From a checkpoint of a small mixture-of-experts model trained on Wikipedia: vocabulary 2048, 321M tokens.
Below are experts of layer 2 (counted from 0) of a mixture-of-experts language model. Rows are named gate (a neuron's input weights, with its number), up (a neuron's input weights, with its number) and show model dimensions 0-159. Each number is 128 + 32 x the weight over its row's rms, rounded and kept within 0 to 255. Numbers have three digits each.
Before each expert's rows: a language model's description of what the expert responds to. This comes from a sample of Wikipedia text that the model never trained on.

# expert 7
What it handles: Opening fragment of a longer word after a space, the rest still to come, such as ar in arrival, Me, su, ter in territory.
gate0:152164120112135124098136098119074128167125119126116131166150140113169090128108089125137122109157133106135107137161187048175108167131099131090114122122041127153110141136120162095152078143174155165130105104153110164160099047214094105153199127140085154129092145100108156168147125138108116153115195134145063164097149147160142107074100096151162144135115157216138103149218113126094133094091117143091137081156077145142106098114111156171115134151090051140160167088131141132096137179086131
up0:158134108072113116133114111105120125141117092153053182133124160117144138138117109221145136103172110124107107159140133188123140069162102102097072189138112137119155136171120125161110135116126156185115078134163131079146110137124088118078161084151109146149125059174108099142096160132104184119070163132146116086156157101126105099124127095092101165123123210178158139207112109206141118119133078149115061117135087075138128074136096117158153110094120080105126141157085102113129132082083205
gate1:163186148154149114109175175141087107108176085115124135195106123117173076098159138159116143125091140095067136120108142109145106100156145078108152090125122125121096059165224170105123141113124138103152178112146090142152096185142144109158149176150059101165119116137171155141098141129139105134107218136131097126101092114079094139119121094210153110132099137142135085151195113075120152113090111102081190157133135137144128125100141076187063085112115120077114164101177159157119107162109120
up1:138128107083172149151122114164171119100071110153127086135119136149131188183077120115142142153201097127084154123116138110134126121108230167082173181124136141124105067092135155094145085118074163087161077163105185209121131111098124151153156122092133108120182151135101151112180123139207118130126132181137151197138116145145150060109106140130135097165111094177204140118155111120124091160120142142119144102118197123103140152174136101155088174139179072084113127139105161119125142127143086
gate2:058222139153127183066118093094149126175155170114157157156162117120128101125163142146165122125088150100154132159140185128143061134139086161121109176125094161132094181097210140122139111159154145132156102146155119136169057069178126101129163153067150116177155182170088112107140149165157127109102173118161102118129184097120080182093101087101148146122118148192150138154182160134122126145114120140113116121164124158117093134161153097144109090131158139123120175093088196173099116177082138
up2:145113109102150114133164109146120089150156153139180184094121148159057183105141139179091172123071141153100151119182124153166093118048155107166102119104106115083080135121121162162118115153039131110117119115095151127121176113107082111118086145099090086191116074120164178104118187108084157152125081120130167128105107165110182123164127128126115092125148122112067089139172098066199098089114162122141075065119110119128158114105166089120092140091100089150056162131130153127158137142156169

# expert 11
What it handles: Syllable pieces inside longer words and names, often after a p or de start, such as pion-e-er, pes-os, per-se-cution, trans, Pro.
gate0:081115127132080148136155070145156094136101105124135112131186197097150102160156128149119125111147143070126095121155168102116075154114090149091059128203108098110076125128144153081162110108147126160117141123148152094169097138146202068149138123140102103150127124118129096146112147134138135104157155108179077152083140165143173135105048065179151119121159135174104111149157113103133166116093075180107143103123090163180105108109167127175130109201205077125171183110124159162129079168096095
up0:108188153131147140155118169140183142185200107103159070085151126160177122142121159068086181161048096125086128108089083192087114129139132117138106145135131134128147137127125107146118124090144110147125098160120218108096142155141120132177116164170146156078157095187129130139095134063126116153112133131112113142101126080114089118110123128090106065110162087128085107132133087124173065116080061120205168099161093160160141103146144105099195097135160199152081113151144100116120145152138125
gate1:099154165110100179136126121151131064151133113095115171049155210098150067151125126161152087136118163109138063122120170090114103155080107156121103154130110126136129151087149125157199125137136158158095102140163149141157122134211153088175155090152085097117140149089118095130136147141099071074129168115185079136104143162119125127073076084141188130082128138162130077144149155088172141116127102147073166092175111167095074107142126095159086128182112112098145182092085157170137115153102118
up1:152148161113074134186097134117137154165157085074150156127151114161121108096135122107185164120075165132179109162110185102123089123107115144111051111128118130144116158077141105043115128164061130108096119176103108097186125173171146104126109123182107090119151125118100108152142121110089157142179143132157112109120139182139113120096119111132155151116125123165139097191128204099132060133146177116167187079126100175091141102103111057146134112148164118058182151109124151168083066093132178
gate2:102123119095078137134162107122143125164127136129217131119178179134130117118127097152169070097124155096150102058103122084138085188128057143147069125149108126134075134129179096112167101101166143127123125080207164137174133138146141087120137088163156134118119121093086094187116145119065113103169143130104084141074192207197137083113070121094187175127156147139110076178171103116133165148128068117126131129134106145147109124125124086143113100181121137114119194122107143143122097164141105
up2:091071080215096137084139092096092136140119173104067148118085183146108140107201157094129098108175161128106140054163061115156159112156150095181139152096122120091132104133114164107121124166114115103107170106131061110132118178142094155134085109080118147084129152096179145120118141133131136178144196140153120131130120123123063125133129091081105074119142137163131174107094114097078153131115170124155143161108112069131111106049125198140136156164163143117179162142062150165147131131137177

# expert 29
What it handles: Final pieces completing a word or name, like City in New York City, County, Democratic, year digits after 19, and endings like ical, ative.
gate0:117146133164098132143120092137110111168136150070101168129164139152108074104097121108149042117115147095176044153180168114093076181121104135108061124115095145174128146129127161138176122168094143160105141152150172078155051149164119085187140098149099134100130156096141091115135132123082105105120164063159077112095108177170082154082073082119170138074155140163167108124149177084123117127163101155121156092163147148120085099084121088116164174159126108120128156089124100154128106172079147
up0:153113115128146106113163120136132147159120063139133115095086125105210132138146103137090095155158136126083105119093127153043121070106126127152083171233145102134093138127038138084081108096087125142242119107167161101129142177120143142157132117082109118136125116129101131157175164081148155133135080183128113120170108132110144067130134084104121136125117106117131174123054134143179111097122143097132122087182155178167126161122128137145152163086148114154087075090165105165081123172145126
gate1:131127132146114163131116091142111110174189135055048173114165164098125076135133144152151093097135115100167076147138181078130129170081067162123107165099079126159122136104109187147209108170124128163105092152144146078142077134171125067129179077133126104160092151091144108116149160149080106139141140097155076119098119136143085155130099121143186183072137104174160102143138211085150123111109105154129176124176117159128102093096111100113140142160081120127150160066125123174088130146096155
up1:167095133156109160160061054219106149142148107144117167135089177155134111104150148141106130124127088074161137148170145097112108127176166128164092097172086147112125180141116132158078140114138142137127133168133115105148155171196153092209138147189100149155165176114175178139139096147122118149076160145127123146151133082171112120079108073126132123100082135192141171103136166108087118116102148129076136112132132080082148093055117155116116124068217082115119148150101108145104156125094159
gate2:085109162161079127172103084135128117202116146098093117153128156152102107097186135183152126086108129125201073168180137101134095177087088134132070156176101121175110129099099175134161133137128158123106126138130129109135078170175162077183115081156089172120144125098168118083109176113105095126164170083176079127090157181162114120106086100139179142077157117139153130137168134059162093103122053151146130071181098130106113106081135082116124157143150117100108145093129139172121118106094100
up2:182088150143097158074122165135161105149107250115090140146118141148151143082127164076128165139076125123127171141098079114159139137104089146162125130136159143124105163101172167109121147085114159072120105139124108221117126130098147133101135109083102150119153107186128158159128200087081170118138152093132102126141105123093136136158150128146143145137128076098133157197123172150065109174159134206109152144085120119170135173137229105081171103159150168172098137118136155087138108147132141

# expert 19
What it handles: Opening parentheses, opening quotes, hyphens, slashes, dashes, dollar signs and stray spaces, usually right before numbers or names, such as (22.8%), $36.
gate0:106165179121153180146103117135070097116114124140117149138150107139185117106139091119148135158171130094118056171139167085088124183078123136130131154183110110051149175092148181108172069096120139113080141123157140114157124120154166070192147109122103093150131175103147081148135149106081094096139189130177078123126148138180123118105066133137180151101093133133127140166169119101161179129154083164096154083133107159095075118175172145119115108180115086157132172104092122185122077180087131
up0:177096157127138155079114202137067131102214101099085142076089172126184129171049168202141163166145119150161096165205138120076176100155076100142124121162104141118165117177156141119086135118125118111117124122154116107124167113109141133086122083092081135159112134123129135115114140125163156108099124090105173086115135126097112150219132129126121132076149179187133110094161158142081145122133130143135087130129092112149117160169126124052098137099144198130122117132169204140135160107097132
gate1:131192171166118173151099129126142110161155142142112156123176141134117103116132106137147135167143143079152087154132150087121105197076093165095143160154108103169146151100189139096180087104131154104074146109152155105163176110157155074195133154129128094124170156088129083139187143102096127123136202125159089090122135147176108092113068112086185145103111135153153125142165103083149162094154111160122149084156104151085067104143160187159094128178103057134161147107082146172098089177089089
up1:149123129155050140200139111143132111155112149092169146112097076120116076191099124121126117113090224152145141080136081202160143107166113126121139108138134110121100041183145130147074123120088139168098158179106105166119168119110111163105128125135111126152161135148107159112174085162146139121113127165107131188146139163067128170136156092105089109179131058152102149136086110083120062116149183094128150169048133124139149087123134143163173162128106133115120111119131221106152117106127162
gate2:114146177087134135181071126112114133123157119133094173122168140144117126121110112175154151130147098108118075178104162091079115154112091116121110123153101132136153145082185150131183081091140137126085110080150140085174158107161199096153166108111111077177116181110108090133157123059109120124175168072177117103086141150190131118138096142097171150054105106135121084153177128080159157104123105172125090082192100139126090113160168147171099105128091084116110163122070108160121087153061085
up2:142138128139112110096127134056121112138149166192161128122114134136111100132160102072112146145175095202197157103133114146169142082119153157145102120108089143086078132141059144121111134105160109177089178153138114191088208140128090149106087144097169171093129109125098159134079088174116072207179117112106146130118127065094184139087149148113103105116106102189103152180101163144133112135129141063131144181132165149184108095108070144090152130107147143136126112132152191127152169148141177

# expert 17
What it handles: Words in infobox fields and article openings, such as Full name, Binomial name, Website, "may refer to", it, University, known.
gate0:136092106161153113132145154159144131148142086117103116128152144180131070182151138190179162119181083131147113095138135131145132144080108091112104152182127156187148145054106099114104114160117129109104112109114186112135132157141157116090118112129096129147097156054148142184183160120146099145145114154102115137144138179152188126145112144131117178143116147200125110075135134079101129115138123135067145080202147143031138182072145137110169065129106084139095140073079155151145082049161112
up0:117103117132094113109119146100071138114136136155140112105091133000145170164085161067128117139148083068135092140088083139100145136148115093156176144131112174157105112118151141140159115133100199153144126127193152151116133148154120102161150121092140176151070132155147128121139079162112101195111149135133103147141180135172145124136094142118109188128091090108164128089100094207121104147171175157112176117109158060105141090159109132181148158206101143133162125135147139100099158164106138
gate1:141175109094074147124158141123122177162131118104122167063108110080147150171173127150103052139157141082145123100124115109149152134074134125117144117164112129101108120068192117150156111100121165156176122173136066130152144110162067124128093058102125094146160105106123128139091183142150130209203098099159048082132141151123135110136113102121121175145154085144089081164127125091157159131149200145109117106135148154106139055087082078158151137160136110127102115082089062178133154139112167
up1:113140083166165091146113120130165088145141154098081196158112134177115104062161122250166107198101149081125117125184116096142151116163174156082116103075105151118128099157135139194150049171118115132129127175106152138100146074158162144141162156152105138172148170155114106136163165124114112174040142116127146139142102089158139154123166078173123072140118126142127135093121128162131149100042074144131118105130111126158131124131133170087148168174127150161148090168120171103140103127128107
gate2:104165135153118099147145122133066129122141113113107106149172131154183065074095112158148148144111140147147093168166116104154149158188134182109094115150077161163156156084162150109160094168105102169180134135086159168155083119150122089149172123121068157122134143134109110166129157093105120177124138083148075139073129132155133090133095084150150123119120102194087054171169100117128188074079085132123172104152214072143082054097151152132131151156086120142161165123089147150122096102085122
up2:164139117125165063104156140235151122063096103102102142179121149056167150130097130123157171064131106117130116138148153124102117153145138117098164127176132106179101144124124111177129150082112194163136115108111130118108172132149169129124106107080147101178092084130170114111155136104025119159128086112134105111093131095104180165142193138133135073135127198112171128151126178128133123147151076112155204128136130164192137091152123108169174165145156127156117076084111173106137118092133166

# expert 25
What it handles: Word-final or inner vowel pieces and er-type endings inside names and words, such as e, er, o, a, lo, in Sterry, Member, Server.
gate0:078075169143138132146096099170145117172104127128109092092195159100086123164107106134148147117154164118151067116128164061119133159095112165074104137162082147162120147099110104133155098111115164152090122131173198108162141104174137091193169064116114094120148087064116123142162135102104095127140119095186124134082100177166151129092099162160164171047093119155143140171160155087197077081137141162118120100158095129087098101085167110149116148166134127124089141077143124166101103160077096
up0:143168175078136074179086140090177149139131117150125082116138139089136083121059085148121166086057144132146156229146109158195099195115149120085068138155115156170107140156126087106151141177065150132093104130138155153118150079144126155107118121077067165113113143122102141105103065140062110121127064121157141127083130120103134146151153146178135213174142130139163140082087126097111100126127110105134099126134164118157113190050111096175110152129139135139102107123147163132106141105142119
gate1:134105162153113166137111101158111102147138121092097139113194140108139090149127105158167109090126157075170077133167144090097133169106083153096087140157069134163136148085130132107178102132123190167084167130171154120167073139167164082163177071136093088162139128078146093115160099142106086136155163101193088155065118163172123147104093083154165153063123113142157126159140144104133123093126131173095150117154081115072098092121158099173112113153119084120118173074126134173049083174093125
up1:151099172101070142154111130145096117163155047124085194112164153138152114132084123167171078136149125095167088181104175086078070171146127101172124101125077137138128153101127078116101130091073149127117119127154144184167120108177150084128102154189123137042153129105078127130113118148084096145091076104146107129120082165147165121052111139149180138109084149175115133182171198102132117115138142115131105116172152116089105129128128079081143158170139137151153168069154090129094127109090140
gate2:154069172153091154154102103120121092196179125082098133100146138107132088165136142160155116096115171084185085162131158112134131166081075163097060122151058127153145129109105139147158095100137162167084087149146170148165090118167166071152135094148070115141109113089128120117158170155089072117139119077175107119102120174173161137139091106156189122085109126123125114182160166102164109069129128151107080105143086144109084115158144079148112105166131109140104173074139139172066102163078102
up2:110092144126155133105116120152123129106083080102132076158082185151110143147141119100102119138159123157105163043156142160090083190158126145137169134130149092105134111109089130199135165135221137128150154079091131133145131168128118177044095152115150132176162159156071108170112141127166133097119077091130149130083120128112115124077161060105081118167154105107097121125079081070118081188117166163140059103120115145078137121157152184080101124120165130144096052143168106122106123118151149

# expert 14
What it handles: Single capital letters opening a word or abbreviation after a parenthesis, dash or space, such as C in °C, CPI(M), initials like Dennis C.
gate0:091178191166138161121124129151155106095136123102133144128185130167136118145085115156188130112116095075165076121135176099118104179086057132131089162139088143145142151088177132104175098154128174122090092133118160103160103105150181073186169096152091127146124142103083095106142120160124074126135159129193084106139143134174120125090075105138190183081130100138166099131157170089163140096143150171135158095156061165094095091166158150145117123162155106096149172075113150157056111158105099
up0:080121149121106104157122225145105129159094123121110178159123179154103156144136104152134108158111053127161145132080154118060068151114131074146122099143120205143172097190085138113142067138078166144137088087104136076141127143128093151104169171100066123175131086135103136077184127112128159141165180100121097162120136151133147220196134158088119076121107081109142097072112094103133121103088154120109147140141094105130146150121129077144122135117062146141180129088111114092162122137101118
gate1:103177142149139170105141113146136095076112092108104110140168127177164098135129116146173124106115131100177084123121164096130121184087080112151094168169110163162155155082174110081159075144094175149126070124090162099164127131169171090143148104119109114157123161105135078087137104126138107165104141135184087160074120129149085120076060118157187127104104086111131100152147156086155194082138142180141151092145068153122091074175152132167134098158135116095140193095124140164111051164091081
up1:120143073167076162139139064151082097160061118116176100147193155090052057143147111108092104131169143154113155198133098155174104102149116110092157139158200136132178095054096105142091162097123070119133114109078096104173181146106092155125098156070161111117125108154102138088175094155114095112114105124130120168137097137091137062161102177143139135120172091147148113117102180095152120114085099121119119159124110121124099139102097082096087080127150127059119153101167153100112133141097108
gate2:161146190145135187138105162157085134134147157096155129141162080174119081185078104156161145048099112116184126125184116114126134140092127117155051142118119134085095129142133069105124107208115195076104153098116112087143108113151163121179167060088111104171099100094144111113145135113131129118197176142154130074141136129141174142121083141124163123070166141150132107190127087124134134113149092136085168184112069126104148131134129109179139093158164168132191154165137193132106112135099138
up2:124173132103146138153139150162107119081068173103144086182158157131084130167000116106161174113083116140117147128121135133120144135162120088159055141127106127102073159123157130159155124137139133061144117146099138134162155077187168111178089150114172147113175158116115125139097143092118101047130144123136137145137146058133138161119151033106122103156140185136122077153129077127100105094100112140168159178132090151111135132136135147173168093150107168100153159144123174167124140145118054

# expert 5
What it handles: Connecting words after a word or comma, such as and, to, in, as, or, that, plus table cell separators between names or figures.
gate14:085106173161109175100091095153106069097142138119086149136178132115128119112111110107149124123078095118155069121115161101142112176118087129101121160131134127183128187097142153101144073081127190117097137160174149122136075120135159063156145108142099105170141149092110092167146123092099091140143136157182068159101143168182139125089075144156181153072104137165129175168156101100166163141152109161107130070181100106134075157137143146168082110164091108156162185079073160182086103129081105
up14:148118094118164059147142118117216146136089133125143125125107046146148162148089112102150054219190120151125144126139094151071148148161141077156182098101189144115126114169102147106088174132116089138152184143110178100126119067127104126105171145157147103049130095157102125120129147125145113141119135129108149090180153121093106110090171131112075080185134164110110175119173099112063174112117133119165153165130176119152124141084088099089178127094128153106120082163142129103158151151176113
gate15:115100173164095182112108092145069087132147128126070126137177158130111076118109112112157136118104120099126094141125170098161095192118110142094116136130105163182153178122143137091155079084127165108116151165163120132186091119155189065139175106131089122170137150087125111159125142099062087095152135101188075153100143170149151143120072092150192153085098139162129126172169127119148163140124099155104151086184128113121090128151111121185057109169086087156144177084105148189079099160090121
up15:106122180138124198077116141125139124097144179150107114135133178178134096089148094173120131128109115106117109110138149180126142131202085095180148060146121126150137137134138147088127125074131131150139108125142111147057159176140121102129087154117178170198113166189111171144176126170122154096109115156164109139152127115193189131151099070167145205118169076194125142140196165145110185138163151102053141085128095053135142171121134135144089124121126069116113129150152152124133134078120114
gate16:134107166165101133126112084148108111122145147099074137150181175100126119140139141132149120098097112101162076165131177097154086193088105136079092155147117143178118169123176131143193065117086196121088154175189141149138104098172175058170120102130082141139123125090118096168100117097098111108142136156191087149097153172160142132116078082178201141081145148154109147148160110077165166114118129154118150081191114105111070137115138150166079123158117107156147175102118147180086120152094149
up16:151162103139163115124201103154142110079135143119132143161135159119135080175098137070036135096126116066144113091043152113139162129110104099113100098147125159130127140180152061105171136095164161147088191123174075123076119055163170096138166140073110203159175131130146129133062097121144072159175119088139124119071142116121170109133126088141176087144111133163158121140143091146103131155115119065088136147158170107049107122152088136113138120136135142089117130148130137111095170171138124

# expert 22
What it handles: Prepositions and prefix stems after a space, mainly in, at, to, out, re, de, con, plus West and South in Western, Southbound.
gate0:134100173108143091086139117117104089098090062104108131133161168086117062143123128210177095165078103122157079130145186072102102147133093184135141169184125133185143174093127153145119095132142155141140121094126113139152133172104176069128136091133107093153145159097108114138158118129077123119106126099185090134124167164185086108121077090135157157077116116162150085207173099102139168154112146148094113096157086135155096084122144130168135123142115122149145183059110091157061082105079126
up0:180131161121144065151163151164158127109080113077097118117122107060082140206104156203134113158159109095127110077107168118105119155108119130112224151168157112147127106092170094147145142135101140126138127027123136111114094209056132115093111114164142134118150141099102149149154130159089150135092148095152112097186096168136095105170136105120110134110143122134157093132133169116151105154090167116141139104112065174133115123171149071170135163098060167169164137103156084114075153076114142
gate1:103176187164101198078106135092106081094136095133133139146155133089154091075112094120130067091123093134128065133100144091138123145129133123133090169130098137118112173094207152134189105092134148161103189159169083114160091130130161112141121136134159097114126182092087097163118102089108084102160160155161077145073130141149158150091078100132121133083110195179132118195116076122166103165136151147116148121116109127090086095158148148153098113148124104168117150050096165152096066181088147
up1:111094139156146127039090122104100121092144160206126189113187131105154119101092132134147170137148134126137135169157173111217125126183068072103153134059097208132140093118105101173141141110137135093142103139132134145111110080161153113163148133064207146137168133125135131156113135171131160136135124157111172101106084083114092155108151117159101120104134156152151150159150091178121151134183125135085143120119137086169136157114156158147048116131131208148074151141151137084095106171067135
gate2:098143175118124152131081128121105103122107120097112141157170196107148083143158171126129075114116107071159099128146146075165117180106075179130111194135109133143108176129147140131144093131139175119088120137155131146127142174143170088166124123125117096132194156114112099180143103147068092113178153135157067166120128183184113131092083125112147179066113148152129133184181123103164186150141099174131180079191105114155107128137184119167081120154086107159126176083097116181081077144080129
up2:140106159107190088091153111110075128125117094164104155138111083156172148097147070130088158149142126124128127100113126147065138135201092116184136149205142094152148128106043138149135122085100073080133116140107130134129106168078135121107150088161148103167125133121102179151060096171131127161079146118115148101162116126157161134100118140179063133113178102100120097129128192143126178145146112074162093127177109124125135092081133124153122097136166145182060114153072026137123142115142184

# expert 23
What it handles: Bare space tokens, mostly indentation after a line break in lists and match results, between words, or empty table cells; also Cyrillic bytes.
gate0:078141165116072142181080047075166087102139153092126146133141155085138118110131119118140107125158121088141099134135157096111098166112074104105101177149065157135163147153177111088170069103168159145096144121123140106190122166160161089136152138090099131149121161063106104175168108109104095158144178127171085103097138158193143174089097101085162153086106071110101100156149095128133135125114126147114121120152086157084091113171161145160128094173102086092156176081131099166096096185092074
up0:093113123149086159120075040144131112141142066131102150076121121057156218114209123122076125120074116130171107071140142138165132119066082145133087128048091157177134113154111179132147100163107124113118147151115127165154108141150125086146165116193091177225131128159101113102136148162121149134150127092151125121125060157158149151079102164156168113115140092102128192119147111124162154090139189143139136129087114098126118124112064153144152112140126122059116160152120146114087157128142129
gate1:080151142130109152118107094120145109096165115089120153111106154099153068147108122097155098112126113058142075095162158087121068167074087143099084148126055168177135141127147142099162087122130158118107170111133167146127091129177147082153141113112082161125104128083112098147157112135084091167177152116176078091106125185172165133073057089133182169094091151160125117155152120114079117127125149153102161108163097150087075083150158124178140118160110110122147159092099171147066065154069091
up1:192134136152092067099181136085141178168117177121033133186122123100115095100073097164125098122120084197146085188151117142202148170132138169134197147130123119091157106098116105134096135121136112152115184106154120099167093127102129138074129134179131154159209166159150156139097151116128146122127089092097131129099135139134113148158124178231120127152103150151154132123119129133128170074112161110149094098068134091151143155128132087053080114119171101168144109145122114096105110115130171
gate2:115141170104142102130128133035148110078141092120125116139093167143154135134108079093116094091137079082136098115123158091093085162102107119102111187140105148128170168177157132097162107102095163111099178087140138127118147154171160082178140161107106137114174188099114108175156109139084108178178157181158102097099131134136169157095091132113172166094098115082131117167161112153090166079149154138090106151107094154108094122211146130151191124151075104120142109094150134127069044174100076
up2:088134128213055062133095156030094154137094141105194153220092128112115126132148124106134114116130108107126120033115125152147168105142153135131155117146121126172169093083157117114125149099144185157127106176095135097152161167130111134158190105148168118109073117140126120103111094154114140125154138141147135133102162124109068143119106198196123133146111151060140137130103126158131183096092103138129202129079128124169118136117169123074201179107139122137121105142134124149171175161156145

# expert 30
What it handles: Subject pronouns he, she, who starting clauses after commas or dates, plus small score digits 0–5 in tables.
gate0:155118157129141143115115114130106145139165122059101167119154162131150117127119111155170090064133137071159063114139160087148155148089113135143075128120107131155146164093127178142145101125082165152062110150152173089145101150171204066151176097145084115140179103141138088138145169150072135146167176083182096150065165179188130142110089129136152159079098112145161114143159176121125150170130116161111151071181119114110075090112145088113124144141165108123163192078125116161071131170070130
up0:134144086056110089131129138108121151096140111134190114175067113143114076178119100147130193126166100139162161147094095106179159130139153151066091100148156179110176095153101118087102178103174093127164110071087092089105151156144119166127125210119118130130151085137128180157094114167121187124079150118107124146112175112129089106132149201124075079177184124108079132092165128172119125141124135154201104109108094124144127125153110067108114140132069152134161088148137170097112130092130069
gate1:158137134161075136115086132122134110162129112090107174110206143155139115158140129095186064088114199047156085154186120136119092155141114180083109108104098150153087139101127114094153073160096166140070129124146163103141105099137174086149139087141083122136110117076161089135115100163110139178161120094165123111059121151158142149111110118095154138080119170150171139145165161124132135096196108136119190115150092158125100097096157113169139149196123111090097138083135103189082099146052111
up1:128145119146147111169058110194088052091096203159159166109178117109128145178128175179138078136142164168147126188182091127159038094132127102098104108079167154120125110173109125161161164130182114148147126150134150120099124149109126105124154102134161159141103148088129202107098134177104145122100127154132171099162146117107108162127139125103137112150186168077160195131091102081160152125188120138086148138109066118128107101147172127125067152120084114159101108073088089135143124117167167
gate2:129122149141159077148092119128166113145142102074073165126144137142135114120142129180193118101108086079164086132129155106138183163107106172107095162097074158154145129120201163158144079155090139144077119129113149135168110134164190090155169115141090121125155097141138135155162151159121111167170116069176110172105157205144150158138103120137185133051134111145127064167157197115102166102142164146108156068176085162153084083117175065124137134150123087126134141073147142154107101133098075
up2:075156092147152121173128157145128166133117051143149046128082090195113111133099193129144116151107168081135128120099145158119164119184124128115113129149130060074156161194152149121113116159126081143161108146118084173151145060109124134199117085119145110138169151132112087139120196122176138154141067129117111172170154142115090105139126126170134184111141148125101128112089157184092196075121169080149092134096138071111128175141139167115124106177177148152150138146203094148141159126101121

# expert 12
What it handles: Noun-forming endings like -ation, -ion, -ity, -ism, -ness, and whole nouns like population, biography, Species.
gate0:139128153160114155142065123163147161173121085096095106120112149111119081188125171119177102133124152090155072163174138106124135180106117141067094135123137145162167106113083148179131063121189183165079087127141152103149142138174096101145139076120088088115121088144131129092111128093075115079146179060195101144119155182128138149112090130151123123126114144117171119175157133077142178053140046164117193120175126131106085090100115088122097145119177128133151156084103145157106107132083123
up0:176120104124114161109125094143161121075128090121138100157146128104132141195130076167115060107105105126130088131096133122117119162162130095141144180088132129103091154160107146147131171175140171146117123139113146058144178143142086094194099103128122153115136171175148109123025147120104137115143149112165091134131156099141111134109113135118111143173152153123126106183116156115211156124183138086128203148102175112128160199185105072116108212148194151171065114115060173134112149125119154
gate1:092135117160102148187077131127105128208146132125156118062186141152088118151173133137172136077130122109151097219142165131109071180126081140125101127145063120183127123118126151112141075090120140163080124124128211122165129108118184084133140104091135140081120071140134112074122178118121104171137141106150175145105147159122111074123077158139183176130126127120136115154167167119194162064124127171149184104160117130077070092108155101085125163138165113097119161114149120181126138128088115
up1:132174133145161177038111168119114107112153115090089137101169172072206140151127126104138124108112155143135159132107108178130147135118163107137122097122101116154146117182114185074139145105154152140149082125144126152099070121100067116165184113087181116093157144133122124104084109131071165135084118143136148135119102065142116136157123124113192142120085112128121148126024139163076123165088131138122193132073193150164113188107130141171130084138101170130216147155124155072138136145174153
gate2:138091135140097137141061107119125164152163144108097142099153163136122097159144174166158116093135078102172068126148148101155110168071071150119105176152067127177124164108047149116129098152102165155123066144140134096166141109141131109118092108156086105118085086120150148105120158116072054127145143083181096135084121168165111115134060129119207150098098122177162097150177171064171132062162124160128138085173104151104089110132136103148128152138109100109115168064085129178113117120093132
up2:143106157124131163116129167144227121093190125109128117154127130096137127187185121158105140137101163103118131084096120149030196100133106130111157118145065093143064163102102129146148192144141096142209144161145182145109153135106127153113127126177100125127139140078184099135140145137090143108033106110135133136109107109126126189131131145135162106103061164165157109112079067073146114119089215149083168124107130123135142110104099148178133115164119145110153104128137082129145111084169166